config = dict(
    n_layer=8,
    n_experts=32,
    experts_per_token=2,
    d_shared_expert=0,
    activation='geglu',
    balance_bias=True,
    init_std_router=0.0117,
    tie_embeddings=True,
    optimizer='adamw',
    beta1=0.9,
    beta2=0.98,
    seq_len=2048,
    train_tokens=383800000,
    steps=5857,
    dataset='wikipedia_en',
)
Below are experts of layer 2 (counted from 0) of a mixture-of-experts language model. Rows are named router (the router's row for the expert), gate (a neuron's input weights, with its number), up (a neuron's input weights, with its number) and show model dimensions 0-255. Each number is 128 + 32 x the weight over its row's rms, rounded and kept within 0 to 255. Numbers have three digits each.
After each expert's rows: a language model's description of what the expert responds to. This comes from a sample of Wikipedia text that the model never trained on.

# expert 31
router:149106119138156098140126095118147103112127171163133110080110114086120053124116168107101139071186149085087144115064139073132120118155176128137138168146177147125121130193114061143147193110144158084137107143145223153120133130104074086136086127154124158126182226160138138101118065149150130136142156096121110051124105087147151142156141145157111109104122097128154164126085153147133143130117155114134152091065078093170109143100154194167149159062124098115115103109142092131173141160112133126113071098085147134079120101151114141136133093142088159144090117157137047169129162105133131100143101158086074078120165114110122081085155083133143135138171113143200145107172111112159126174140025107187147154127103103170148182099103092116075164126155079113105125097061163170131100151143140
gate1:183146124129117111095125153096131155151148083078139115084117084120149159123083107146157115137140221171138124078110099157202078142153168112080127141111129086146113132118115162099119127094104135205120169131104150155128183101125128052127057176157142126088101149133086170095142130085123113149138112088106171156136153111097128061115142089129133132148111092137094142081051185159098177171134173097153160095152122108126146121137136175153149140093147148154129106107169115097082161152042121163097103082087130115103142133099117147129070155093096122129159163081105097106130157097063145099129131128133088221087137134180164111094109161120121114143132078143121147085169132159103150136163046099159162075100134162158137137114107137086125198130146056121168099124091050079132165071108116
up1:106157181168153150174102117109156166177130165155126165160188154153073162110083095122146096103104240151085120095125160135145084113133107081110114132079128075069141141092181174161125111172124109114146125132120139099158154083169162080129139131095139101139173114138117108157180153082063118128121094121168149121105112076084075173156128121150156157129132108128164149152085136181146155090198155147103179127101107174083068122143111177126085128081123106126098137147115182158134143162005060107155086071114107118172100097116142151174123139144156113144106155099147189102122092070121151068114114160188133149073135109107131109187097154147117120107149130156125099108094122163106117120114199120146126113152140122091062157109146170153158131099123103177144094138087178122095144153128141
gate2:149119160125192111150140117179074180173109093158113199117141138067118124137101068112117180139094123116109147088126108162105105125114109159101079097143180145115130095096122120106116188167080092138181161139092147150152148134131157105139171117137128078167168137111149147150113106150104112193126110172164135116185178150119192121196080178179091172104189174131120099123127106155170086094120135165120200168113125188123105063133149134148151103091085192070090110108126109137103165101051085179114151140133110125130121126153115085165150075138108125150158167097060099109167104041097155120108105151138117134161148102121157110112146131134101143125133186137182085058110114156158132102109079053178153089108108122092165155107160167091081120101139171153138149148104113115181109153147112
up2:098158129160102155090136108106148135095121116146156135107149129208089122139160150147154127155186116135126115141156165142134137167135141147162117117110073133167075139166128125160107092129151126110095134095090134155134099116143160165142091165137177116086142108168097122125166125147155086029115128067111132185136085187122124150082139116114114069145051080099158146154122107099115128170122117108098085092108114042148117156122128111086111149173175121133161186132144133155122120130127086099157057125148138153131123105092095180160060159096101139090180072164139127134057170183154167129181188102120097136148138142172087152139148130089150110105117059112095160159141141177151117201145142210096109135128180096160089154156093132114130171186048127164094152111129188148066102067157143
It responds to: Nationality and compass words beginning names and phrases, like British, South, United States, National, International, Japanese, plus word-start pieces such as Count-, Elect-.

# expert 27
router:169191156079136118114116118153149116155139122117142144077090143136117090189120128119120153091106151136080175111110075137098115111130107130128089153142121134113143088137182096100159156166127118156104076183167219218102096118142108159144099117108162124155133142118108162161122119104150080084159132179170059133165126146112183052201105141165099104075127082107117171101078085114118097072126045121184151083124084149144113128084095208108194164128089153181113097101167125116146102108102177154118145161057147147147163172139124106123143116147086153137111122115068103146131114113101116141132147071107070082150165150163114135070167105087092118098124086101167101101118148102168146101119050146169133078111117127174103146127170130140097142082153074128099158111137139114061127117149137
gate0:082120092125094115126061115144112170083173156136078101147131124087172122115100108165119167117133130148121088148139073154108183112081133227179112123132158120118087108140132172102060140095116123126152123114061149095171109151107207135187125118161150140175196174086175190114106126110119144043107117108127118133126074049097136138119108158098160177124095079144150136095172087113123029130107084096111132181088154071156157136108137096151172163178154144126109199141177113152178107119135087151152143180112124160141067154097168117095112162132172140127167145156143101191142118121118127113118128135112104125101142135149139084114162142113113124122096123110165143062121125094093173104074148105111158113134092096132124135081145159129155170109145154111130175157093142230090114116099154
up0:174127086130151102133152112097146093148083109099162152115187106119134135118128142122118152152115142094099153115106187139104094189067113066154092148105151149094179135103089086118131118187137123116130090079177161131163130121126085193131078167125075140130142152159078135148155227137118202202126112160147069107178159144119124128102170115114118056074112175102094199147114147084127184072185104097153146101164119126152120088155085143125138131148101104048109120121101177128155131092107096118101102102112092080087119147076087145110112106113109145124098164103167159059124122076136126134134088099113136107141131117145060146145082126165118129162143150210097173139132078171119146126130088109130087113092168209130126141191110131092130158133083104127112101113110189053132142117104144
gate1:126062206100111115227135128093069119108092175129126127117089110139178112093099110113127087166131113136138123153074078109138145112167117099147056120106179132146120128104125125085153122134111141119101103123110129184082114130157137106160151182119155143102107115118120129167095097144147182131147150124090087132109086122123062073088126140132125158123096130084089124166147090079150198118162110185145138133132160109098131167067161129125105184129118120132100142167130115094153130144071133109129114144128103067159148121116045092132164156141152170109110151106122178105115146163159132084158046110116130096127090171131104145146122129110066132111072075115076125113128168130141137143128124218196123154092103203173081145163105156072198054180157084193108170123174120156096165110124096
up1:156173079140118148107139149133142064082122122091133164142105140099188129183167057118129124070135198132126118140136135107191162128112109151174120098139123112172088128102113116158119159091142125107143104134118134143150060128139133114102122115087130115103069140117167159145123132093133088185104118109114127143111147138106167071137174042161178081063110105167099124169122166139094092124118080170176088084143098173147127147217109219098061116114103087115213022158130096113144097118145125125077152136130126143109158144169161175109149163147097138172153123126061112155142125106073112196101127123174097135085178123068137194136082125129136083114149123146106140087142145169060109133148135098086125168095154101102166127100154131165145110125145127092194122115143128152173139117147144
It responds to: Possessives and quantity words after prepositions or articles, e.g. his, her, its, two, multiple, entire, per, initial.

# expert 8
router:113151148113147126143077150146133130094083115107128139143147098094136172116138119159189127128175145106121156090103163178090120122068110152097104120060123161127144077158103113128094125113093161124110118158103215096116111090110072139150099104137126107141142104121138152148055111158132120136146122116109103152125068149136088169169112120128141154136131132164106111089086114138123080093192167086100129171128143076149124134128163195142159143190080084170122122142195117145126088108125132175165184132062108137094179141140168133105146090160084130105162163188066182115088182124185147073152185112049081128183101171169086081094093172109134132114082078086160124133174127140108141144185072107144156196173093128121153154134153129085092156161160171091126131105174126129042114089127145
gate1:115174142132138163161157161082179140143126183124128216144073163080136089132149167118110134135134139133100154109086085103128105187136121067136080171173176100102098142164166149127131141115100130136150120145098091095156074133106103046134145150124136196097144116183127095130135099152126125127142113140199127155132109125095105060194171111134123122133046107154178132150133128108063099194121094102183177120151095113141145091097157106090151099123176125102147158141147147149170139128142141146157097146109070119151173158122086091153112151084127079183140135109175142049154092084145094091105152112128110132090119097147065120103142185168150101108166116136138096159169139123199164138151115084124061118106132140147158159096098113167166191146109125118217097096137209091113095128168113
up1:141095128095127114117131100062129093135112113113172200185126150076122095136153208085139154166146115169064157155144110106147128172154151101147099135179159145139146136141191128119116166099146109079098121114085090089173103152099094106105151160098127160115104094118125091076120152154129102110074136155157135123164118085143055083162176166121135109158084132128163083094122160135064120153118045121196212128144086120111129084099156098124207097139140135140063180110109146134151136166158165139145111113104107119093118158152110116115163196118106068154095157094148130094089083138190176140113111116133126137133135068141057127141116137159146097098151104132083098178127168118140101140137136084188096127130138126120155118157090121158141144168051111142198131143200144126150090124224121
gate2:158178115153140114126109128119115108175205074114098166063122143163144146122148113109175113120122137051112113073150145161117107127054116100156077142088126122119163209140140152095091100138131102135139130115058139121121118099143144125081187178108148139110103083129103081055135130113129127100125135162127087100135141170063159082117142126140170115083088113138107198085124142200132136161147116096189121170208118057098148105125134129121149106127130131128148170133252174199206107060159136111169159071093107113096160153086171129128138104121079092159075108139183175137099094143108130138140139169121121171155096145135117138122102171086103133175106125137160135118155137072069175118079119059158140145132116124128112126101138127150151157189154146140160146119121133132159155131116093
up2:090104115079126156141087130132149121105040127135153153159164131133126091120151140128116123148133140161129133174145093111143138112175101163074145073153132150117152034098172096102105169092119160128108145170156114180124138128088133143180095096145144134114164170158119170228149079144126163122161140147159134163095151108150151158110145117140099122126164160184118100190167083050109109096079169148103119120111130142112058162135128119126098142168166102115119093115145124064057158168097128157074079202117075167103141098164123173115108118117179139092167163120048137177153149163184088071121094049153130083107150127172157110151170111193150164096116102172092148135160141139179104056141107182091136127120116128157134111096154091099092139103111126113106164121158185148133132113156168
It responds to: First piece of a lowercase word split into parts, opening brackets and quotes mid-sentence, such as st-anding, pl-atelet, r-unner-up, (S.

# expert 10
router:154159085102117167116076138148094112144075095078137168124088052135108102113126138160202137102153082115165109187100109138108134133133131132129069141122180128148051143140131144122086104124167137143142134166137159190075108157164083134162142116128130132074165134174111105140137098179146109117125132115144067130174082130123157129135160150108154154107116113197162088156106079095144165134032143067135203120117138089138219188067089109101141132097188151136090178102168117144143180198150127096134109112079116115095125152111073113130132067113115139142136111167136123161116160129148090099124135111102087107094152120197132128120124144137061121068105111119157138077108113114182102124113103092155189150116136113199160198098109114100086086140143129153143139091126173149129101064107071
gate0:135130149088126148149173113127058103144100227140125129155089160162117123082093072092135163121121156111067110124126097160105135151138145154092105137169100101115099101119162175099132163120080113187145166150117143099115080084096078069096146131090110157158149145164081107133117138081149166095094177185142100128146144160125050085128111143159098116143144119153121142142139155101150190086114070113163149070074163178103154044107174102158148124122161106175132117140175187092121131107099176160153119111118089160120134097137062132135137181072168150095173100127199124135105146146126108111095190169146115063084092125122137120095160138088139109133138125069119119120111160156152075088098111142106134084123158123181142093135180160119129090119115157145183143104148096176047129075147058
up0:088074173126132076152082141132072111166028158121132129129083164138109109115092174157105236169112147124114141114089145095155175145118117170157122150194167113133109151101113174065087150140147119168139104103130139074117113138144067148102141137098151151134113129170092130182112144153143166121089158185111156101173168216078091123139121190164107168173151090170177130146135146122156184117149084166112160113096192186101136085131188133150175121139100106106065143103147232148149111105064114101162156150094088128105138111137109126155116156083178163104103128133204108151135096137126152103085144142133145102127108131147153139081117134116129120149115092059125112130116131136168073156133144184086109087081146130182174124141149182150134089102109123144124112120133137116131186118143100
gate1:143107130063114150115102145131188209109117079123159129114115118132133211122163119212136139132148173125137088085069058132095071102170195119152117178104181109142097092175121111064170156141061165104107147162202139202139106105153115190133134114153173129130144067121119101137147122202117085090185125141158127153113116113059124157162150180114174151121138113116128078149104156085152098131140162152140130136147078099148128111098138133106126152121119184173157135074174119137099085143189133161130093076075153126154144077086182053150158103076116164170124168117161123108124149129163080092082104145156141114133143127116112117117166150156163121128070121101157121093157157105122099117083114108140115202089150109159129135129105113113121134200157120152118098119162083139088095102106107
up1:146171174153149138115169161086125072161052158115113112168141145132122050154137108081145112134127151153141172105095113135153159114117069149087094125085209147089102088079097107159155074108128100141120123122087130116110161137131102100166097219168170153076114112141087140146187108119161179150083182103150126068144102111157143116130160099177114084108143102110108102087146165137147138160114189137152137086099096084153115113139106099143087175124149083120166166097096148130164176087054117065108113202123096132070139108106101168161124166153140118131139152104120121116173146127104115134123144170130123147161139137148195093115089114121188176126170160193118104096122131144148105083175137185120130092151110144161189138089056135110124160125121086035127131117110206152159121086108137
It responds to: Middle pieces of less common words after a short first piece, such as def-lect, cat-cher, quor-um, f-urn-iture, often before -ed or -ing.

# expert 30
router:154122145060089125099137094190126157176158128112170142131131066142170103162082152110090139038157146079118134143126126135091073128197100108130090164119117121088119187154117142142135180164157176113145170127151177159132170113134128147150108172138119113105162177165123159137127111171136116142124185114126097108200174127130106156167114153072098131091127123138102102115087219135092154102141101111098182168129095109117141157090098101087079153155163108118116090175194140139138115148062145108111131148132081160098122164093135159138062170104069192150121123142125090179158122125139115137147123139118085087103184080152135121117134137138203132082112135161145206039166091135157139160143091126200155142145109135123134184084117140128129099148089107125116144068179188124154167153166169
gate3:150119110066160140152123110210133109138114138154143131149104120146128130176160126131123102158128095127158127121069110091120138139106082121084096086072121091134130147156157076116140150080120151132149131174115143158156131114098111115195143088144105173090135189128071168068136150182129105157197120142150167120116121126145132108186135106110109142075121119136166102130105087111137165139128107104121138132115136106095119020158088104107161147100127147105145129074187173083119104129142131109115120176129155159007192138137191112159119143033082175150106130196098136105154197187118089092150135140138124092121106141161122128115106130108145137119093127141134141038112043166175192127106073114142149148087125130133100131100167169116141165140094130069198135113163141149192118119152174
up3:109103150134104144132125163054186147133152133090105143089131114103118093126064089112100126174129179118115180141147127031170144139159144064133191124135110092100075106144118152161137122126133092102093111096137130111111129143163131137127127163118165094172132124099143121151113168127179185125080138072087124155145128133159133171101125198153161095153141130117118105127122148143177077154202101149128208127202157187145092101104138154118166100171109076138084147152095113134094168150131140151160143100109154111164067114117110108082131114201172076067102134105168109172073112138148138149113157133122143186110129107112118084132174129198157137099132083121117108145116175044074069169134195157154159108156133157125168133123101107102105076125174147140102090178108139043091088094100107
gate4:156125131160142159095116160137131130158095100145140123110119037115159131120117128157161134099169070113127128131140140126153122122119137124123107135142158104123127073187111118072100087140157137102187123164133180137110105193175128124129130201153171128171165152097142156179125168105145137108119098170091097137104068028138200100109153179147159128079156174179103165143112085100144126070136138150097133117136141086138132135143101217099142131143077071136126094104072070083149118128108139096125101119098134095183150128164135124131131132157105126114179204093156148103066207149133118146076131124127082127125201112112136061128080076068048042111136095088167105144136122134085194125095122106122098146171141184183120154138119102118099130137136121168120101159142159126153104122112067
up4:081112106172165151126100133104092124064120158145156109121125132060093072138128117139125118139141075115106125099124151108122119150120131107137117180116109116165131115119139075143150189138105125134088130176168097176130103118068100171124176148133094072127156145113102078182166121093137175130128124120088135116144132131121111175116119106119143219147158202140092035155119121133158109092158167163152145133151122139093082132134106118123099108196032095057086107131158137130129234146112094151088095136162107100169111132139121169138120141079168089079167122091149073131102150107230095134099137127142139137058135176126108111138096182102107111097160151108124146075135050108197133173154141136213096067113149058113125130115115090127114136099089096151133130176101145123138122101121147
It responds to: Numbers and the later digits of years, times and scores, often in tables, e.g. 4:15, 1875, 2016, 64–60.

# expert 20
router:114176124142113144118098116150089162120072085125149099126133097068122105098150118153044100045161147117094205127144093217129115065135109160124102082115114134104124122166095075150124119121149113105165124132092214185092083186113114123105147155141138139067124141126140183160149102150129116105149111182103070086179131160168136147170133162170118145141174158126091157140146113097127159083137166127134147071100130119131142085118097087125086190107109104158142165124178058125146054128066160132072087102087068152070145136179103185133179137182136144064138147105129123145174178056124185162112132117093063132136134151157116093106135157099099099149123094133141125102120153130111096125127050108143143129158134140182150148160108103164148146135121130111088122074095149165119087104137126
gate1:135109136114182100137129082061197167119165138143079133106114106077147094141098151120156136176160164123170166092159172123160133165145173154130188156129145121099131139112162153105111128121108145141120076164121102105145215129151142115126139140153141118194119131117162160110125084111205117174099139101112149118113169200144131148156186145102117105138077078100147132080074187088090066145127160089142121150102125079081133142112130130136134141149103140100174155154107098183149090145066084169214181213132201111117153128089199119107155158174118090112146102127177064092041124079119075140117122130087133163082130119131147118129164138126142151139164114140150143130109133121104138124181158152126182160153121160144155155114121134118103172158118165108116186196130135083044160145148124
up1:132094119101136148117112124174130103147117187090168164121148153116115103153118134174026132139140138144138065093142142171180100185161104113161114128101080103076078142116121066177080095134151142082122120129119169117094145186098111150118055134098146167138174068120129196120136127123114098148094146169121088145139104197145119156122122084165170142129119146121138073094144095139074128064157101131074066096081137119074108133160093143064127124140089147128101115101113110095112080074121073144065158143095117146108116149159050188083126117145136064122179155110156131196171198141111083159146124136118131085110116164142072158129143070087086098092172164158124158095124160097094080167161135082119101117113200130134150130153127139162102082151137119102108105101165146112155125147147176
gate2:115143103166068105155128119084140126168088128181123120143181132202087076178116104111154170145129086144161133127143084141127164114145150112091098106063161098130111102078104110112142101207088134161174197176145163158099134115174116147171136114160115126064156126164164108146167122120135156075102128128096034082155136137102127101134171129214109138118186109153196094113100085096153146158151152144160178123117143127170124080114147169127145121151207112199152178154213161117109146133133146129105136099106123125139071065108129173111152138120149167172157121116162126106189121158140112094142126129135097100117102152106147168116081142123143091175180116118099066093105084117150141087151062103143096127057101155152106154139072082132089136110162128135109144064121145143086116121186147
up2:096151086120074139176181120153144075151127140123106110158163123086105118144149099128152085088062054145170163148102115158102171113138071131116134112148121123182158100091160113107114128161117081109142182152141129172143119092163124183133122117110130122104130102154078098120178152179123136075089141158188135090073140124114162101150133096168090135071148123115126179093113158121113164113163135124179084090158130111153120127161070154156089097130234149157094191157139134051153106117170157127115064080119075140130107111220109155155105106131156164150116088129140142168181032163125162113094121158158137133113127153110105113112082163090135107150052172129185085119169059115130123109123044090077118125105114124113120099128106104163119136110113140082175177153150154175137112138111110
It responds to: Month names, in and on before numbers, and bars or brackets between numbers in tables, such as on 28 September 2019, | 0 |.

# expert 17
router:161132135146145127096069160081158128108157106189180196130161055120106110156104111128117121112212140108088139110175145124112139074167136170075097118138099127078137116142056132113125137093123159112143104188070248115137118138140135142112085087089102125174132167156180099103076098112149119111072153138057102107123077098148098098127133176109111144096121142114189145107054132183180147091132164118113136172096090115127117195154098173141165105162187136138117164151143113164173160126089149149192120112099130113139157137071157122116145069106103172133169110106159143189124125132189125109130133065135042088113144105127118109133158186147078172117135112101162131120127128119139104144096079157119099104127069121155129148079151149100083191117141135134143183096113168127109146121119156
gate0:151129113140095098078198158132109116167061088140163105156104126066126105106166105128153141131134122121138140120150097148111091091109117140137120093121080133155134138116181119106129113101187073154157109090194109068153114140085096123140084125192073114092128196119142139136140176076127088151139102189134129095197184108162080098116108128158130160138114105132194113080069155123159085106144120086078145184156131099101148109080108106156130135158116133128166125106106146099077169083215143104138194121129135100123136127082172095087184110172154114166143115128079136069167150106106092168146135173100126116175121172133117166121115113176192119173171128099086092125132197107114170162063148100174102095080158118130099153129131104135137170184099126133176089097108087049154141146087119
up0:142095141087154073070179143147169150127102130189108105129151048143095128076077160108204133188116138172107159156124153121127087109168159121128156065152099108128098095096121093136110143105068121134161104049158129110171086119174107123143139080173100121154170164160125131170133133100080098201094169140133178169120116170105085146149147151112152138175123091101125177157116199138155088149161156120121171157147146062119165109102138142128109128145098166108196111186091128106153141118178123153142050133141140121169138201065139138086113138174115123163105079124123077097135117170089116197084111176112145110181115103090130094164138118175091162114166201106119116105107161132113070135117106155106146104091139103085080116145113083175154142144161151133181153157110123092107108166123140
gate1:105145123148098060153174110128125168106082164106103148159104156148129130135128194102117156132140079129114116144112130162125145132167181117176105108186188116104139144159119108144144182125131118147085121151149121125143148126151088144101106083175109163145151134072129158138231109124122103100061082156135105154120126136183161154107147063072103165149186113178111123102178060106100159138113112127139110137162100089106167058108108111106097168107186167106172121109142231122165073151101091093109119175092098173124107122163167190103137162141132067183140095142159151056174146174108111147131131132137113096148144114161124080110062111135119137083162106101117168128102119181148123171098101120121068129147128107205213155148147153098125150101064149159124112109115138111159084102129186
up1:138162148071031150127162102169109123095087162215110127139157131111128126083146157150121125136059162117093068158107141135144187137106147105131116128125128127145157162111080062130156081090144135110173155102143094151142054134142187176172106138120111168130108149100167208145122149157145123096154137142168143107105156113086127138133128087079150099067065116165166132194139114132115144105142085159121190167162164150098105126147144127137082195140138090050134158147118154124146145178145140163136108117126114161091093101117136076137094122135133155085171168089147125126105130139147165049188179112128145169109080085111113127169165191097163120120138150114065065150078169192127181128138127131125131173058099134117117116138111123123143098117074095106133108109157183205120124126121186
It responds to: Opening capital piece of a proper name or title word, often after a table bar, colon or of, such as Kar-abagh, Am-stelveen, Cl-arendon.

# expert 25
router:164152126148124135091080129118201147074123144171211164114167112169077092133142119171123176118188127160127120111114143124122106121155148148107118154092114147173124085185081157146159138087139181106124094157119219120109088124156114154126063103141130117180131142128153111115106060121176099124095153151127113102162084106129117130121133118108097148058098139134169139150037173173100113134156191098074149141153108073136136148145142181106179110105163105153110132168142130164170162087123163145170114148093127124150151125122187133132138109102079149093191113140170123189101108130169170126149123091107052045128130096147092110094110099162082159115142110096202111085145143102146117141091068158194129166144105089163164153117141138096082160134181103095115165098125176159099137122072187
gate0:129175098155217105131140150155086085096182109151056125139119095153174145125128171133166164134088146140129117142151136103108199134109133141213136107130166146196099125149175111166050086099186153157123091090137102093163103128135165114127146167111112137148119128141156120118168106193127168097123126179102093145184143126089128161142101099155143157147124152134131158176120094115127166099053167077121109135118130096119102126082092164155137121132153181159173104176108133159154174119171137137138144133049118139116165089157172181116087126172118090102154165106148158085147141168126104149085130172119130137123142177110094134124080133182135093115099103104139071125171100135176161148131122105140145184122087160172074154127117093100206198204100106121047087154134160071101136183125122
up0:156131163103067177150190117166108155163131100082130165125108138143116135082102084094139152126136122129106046091107114176119111125098095096129124113124121082078168117066114165061153094190184122117102169051123187110110117144167142144165162125083130119104163193155141198148139201123122138190105111083153096095090154125086099105155088176149108080018164087130159135045174156110131118136130141146183122107121145067130133129118157126132092136123083133132081137077158140082089066205153115120108127073137095090125118120157077089139168141115114179089105150126070098080154145069130120181124163131156111122120090164141140122079152144130137108140127132166110138100102158130127105085139109149143150073149156088128136150179144160123119141113089158134076176108142100110141132122184102
gate1:136165126142128086136085112085166113105122170146137065138165120155117112143151156115127137141103161174088097082091161099136174175063168165178165098098048151109132127136141066214148127062194139072131121199161114097160180132093121165157110155112159148132119066083095094097149126168137138135152113152128076149161168073102134157075143105175134139079085175160148120128080094139102135116119088107179115066167129088090101115094132165121136132163133140101102145164096171137111172117115141119160198142166142104111175130054124176149122154138147108153172131087186178095157140175173111097145125157118126116133117147109150153129109161157110139067144141078144071116142073114193142168114136138169096119052146127105125147130109161126142098129108060157117122139150193133106091145099197
up1:070098113100097148123165128178128088132154133080111130088102121101177119116108171112126145127129107078158155175092141149155080134154069106132122186172141085131129105140082177068119146123083125146114138057126146159163082166181107078067109110140079132102130169125189136108117103108182117116142108067110195142072111192166148131175121139076114091150167098101104146070186164124159135131106143157120105144121125161164147114132131094135155148126100103152140113083136091120144079192063104170096098166128112102114084148181119119092081163110142204092105140159101040149093119075101191152125159086093170167124159107125112109124126073121139147139153109188073201156129118138101196133161092119134185136168168113112144154134131107140134175137108179097157080115128106146137182117154076
It responds to: Opening capital pieces of proper names and foreign words, e.g. La, Pe-quenos, Ch, St, Mar, plus some lowercase word starts.

# expert 9
router:129132155105148088070202165113206122157159167144135163087107140147142123097096112154114165073132136161052117132078164109162083146087140127155101188133126099125179124150151124112116122163140137133114085157150218157108120096145085123173103114110152125136154187091144136132167082117180162135133127140104045153169170166104135109199179172125105150117180118131122146118089142073133176151056138164123133133136086098178084114080130161128147106138099083094093144094141153122132102112104137169204158164100117063122113129098123139147117133176113125180132109079145179128140143101112142149087140113090100123109141141187114084078139078152130164125146081151157109139157095154187152108170026070191119156139173130159122149147118101069075186119125102109172131116160158104091115127134086
gate1:146141127151146122179078098109076175110102098117140108173109102096069148089106111087119117111161097134151134087210091137176165092132170068082104181129146147132125065099110114169141128161078094169154200132156136109104048157104175079158098106165128150127140113178103100122131130092138151132115098108115128115164108120083116122128080144062146099134107159148136048088139147146126165136104103125095118148178095071085179160193100080091105136196137093165141121116134098140136069098090167131079103130147103114115128096101087143122079150118093143109092109140121153141154178131171128091177173137168121157141077083136120119116124124122098208079166181129131220080131143088095082146103119153110106146126093116132127179170138131128110103196161136217097110132129162146126122145146196
up1:113109136091099099156145134189148144119142127198161112147093146120146201119152113110163097126110120129114137093173110164127155165123149151229134154094098186105202088177093130086193161154133181077169112154154126087136053156113148084123191106116138158129161062113153121156137145120120126152182051164193173141097145113149141157179169167125188129130104145146131136147138138177167099123112118132113108169139122187124211086091066126138089135104153147147141132109120123153150141138120155139119137134208122138152189148208099091142130151130103089103162087143092132180108141122110140160123153125188133120199092128111152113114185166093170116112116115095075146132099167171122149082162126112162131179099122162094129096176196109172140136171099150123139132146172117148111111087067087
gate2:116175138128137130118150119180156168128105131111204127125069135129140175160072106142082151104187139110104110193093122159129131133084081124158113166101071097162114113149149186131140125153082178143166094113178165175132104135107127128149083144076125173122161118113109120099115123107115151108132063092113059166123116135140151132165203162178146155064122135161153110108113084073154073093126184132176123156140097107191171110069153129106119125143157070118128077144141081110129122141093146102052115155149128110114130160067150185112124105171125230098122160117152166122154161126122140107131132130131083110154110100161099136099095141139127132143065190098134139095140149185114143186146108092166091138127202129165129167119090107146110168106172119114125148063189155089172044084131103
up2:182101179117105178125128116100141162148099138138072090194139102175083110155142123102125114129128114082147135140159159125112096119121131102087113131095142051181086119130133142144060098117117175157148140106099159151146089107151089165194141175101140166158107166122114123149093148093126189116179090136037123123114138157158118078117102143111155175150175175199096182097194123067071108088161118157127101129149183109101112138173123161138156131159072163103129106057134137118133157108118146107096149147083120171111092069102140101109107185148101152129125134117076116146122181111132147146129080093139113135216164087177180173104080074127155105104143146112163115170124132110110089154157150197161167104179143140096121148058123167094133111127132119100164057079076126120091143126145178
It responds to: Nouns and adjectives after "of/the/in" naming places, institutions or categories, e.g. National, County, United States, Women's, family, second.

# expert 19
router:124164140136122117124162153092146173182138134104151080114088118155144200164177116132086139056194116110175076056134107211068099114144142138146080131112136163156135105145127147145142095141150143124157115106173184100112128202115125155077060127142095096090123098078122134084085158052101147147109133102110099095137170108166162100144120139108139071139152164131103114137124151155176139105120099108162158134107135133169150108141077123081118106162149110183121119098115137113143101073095131120080155111120132132152145107109094212101175145142110117121127131067126149144127132085195115151112160160116054159098103135182116157069120145110123078070135091150047141105148146063116088195160027097157145123131130149114172165133124094115078137085107166107096100099178077110131166125137114
gate2:142130192151211115088115145126130134135099154171161189092134070090106145163115128163136158127142120077098233140183076157152142113123109096160127140196085111132117183135170168076149094138116144130131127139177145082157110134170117098189169126135160154128151173149128162113142109137120185135161096114132110167114125115150157181160129123135129188116114114132181110127067171132134164129096130115132130126100096157076097113120113184101147152117090094084123124118155075108184149174111129177089110150114062120121156105077182140150105088172069142183069187106127109153194151176126145193148113105140114121148166109165132131197121148158190104129128146137127093125174132143120102190118120111179107035141162090169151170088169119139118092119163100144105147167088117093143063139173116
up2:161127154165117151129113100095157105143141124104115110169098120099138170163117194089069114140174167082102130173153180145139141106140171185082108159098127080141153121197143142151091158185120078141122175134122108184136193106138083177127155131217132128129135089108059148131194177105098166073112085136111131091124123135103126098101111090149161115153130119061123164075139130181109151107153093119119141115147112125121138122111101176059117137121131123128099149113159168108078065140097166094127132129118177188130088096120130094162105100197130093083143139187106182097145114222139132135170134101113153167095118097142175089086131113076101153118091186137065090094138077106162120137112154158123150153119133206106149133112180126125115087111135097201105138131167106137155172053147152
gate3:141137190114113098077155144105135141145112146125103152147086133140112126082130133083165179093177092115123073125159126151103131142131083132102101176120155098130107165162088128136134155105123146148088090162194156136090140126123093179132115102112170142130198143137132092132101106080091138114100050072148079137104155146178086087150184179126103156104107135101128054135053092096092121131144086072138207095152060095149137113123103108136161201110170155143125197157150170116173143100098129111151102108137090196103093170080170107083140137174109112160137148076164168105132094101107100082112084148113095175150096121190128094122087181115141133153135140173110139161097062096142153074072094146152085108115104155134172169105131098063136176116105110133112112119097128135175122202155156
up3:140150131132148083119159110071139114138087131104087160151107126127143091102159144071176136106161129114144113117141138122094112116089082139152120140122118117131170157182086160143139162138091119110096124198177137137056173147120153159143130110148164122128187145164084049106092123100085140131118077082134119097084164127153054116114158132104125154145039156089126129135083125121108092087123097043137196063134050119132168071132140080144135181071157143118113196146132174137121166113113093126116106114126087168101107159106124072110144150182072111157081185090150172127154086097112108111169114162096087161113130141169137108111127165112156141156159133172090144151085099069178149105063104130156103102181084157126193137092155082092142156105187138089099150090092131123175160164160123
It responds to: List dashes, colons and pipes starting or separating infobox and list fields, such as "- Died:", "Teams: ", "; " between years.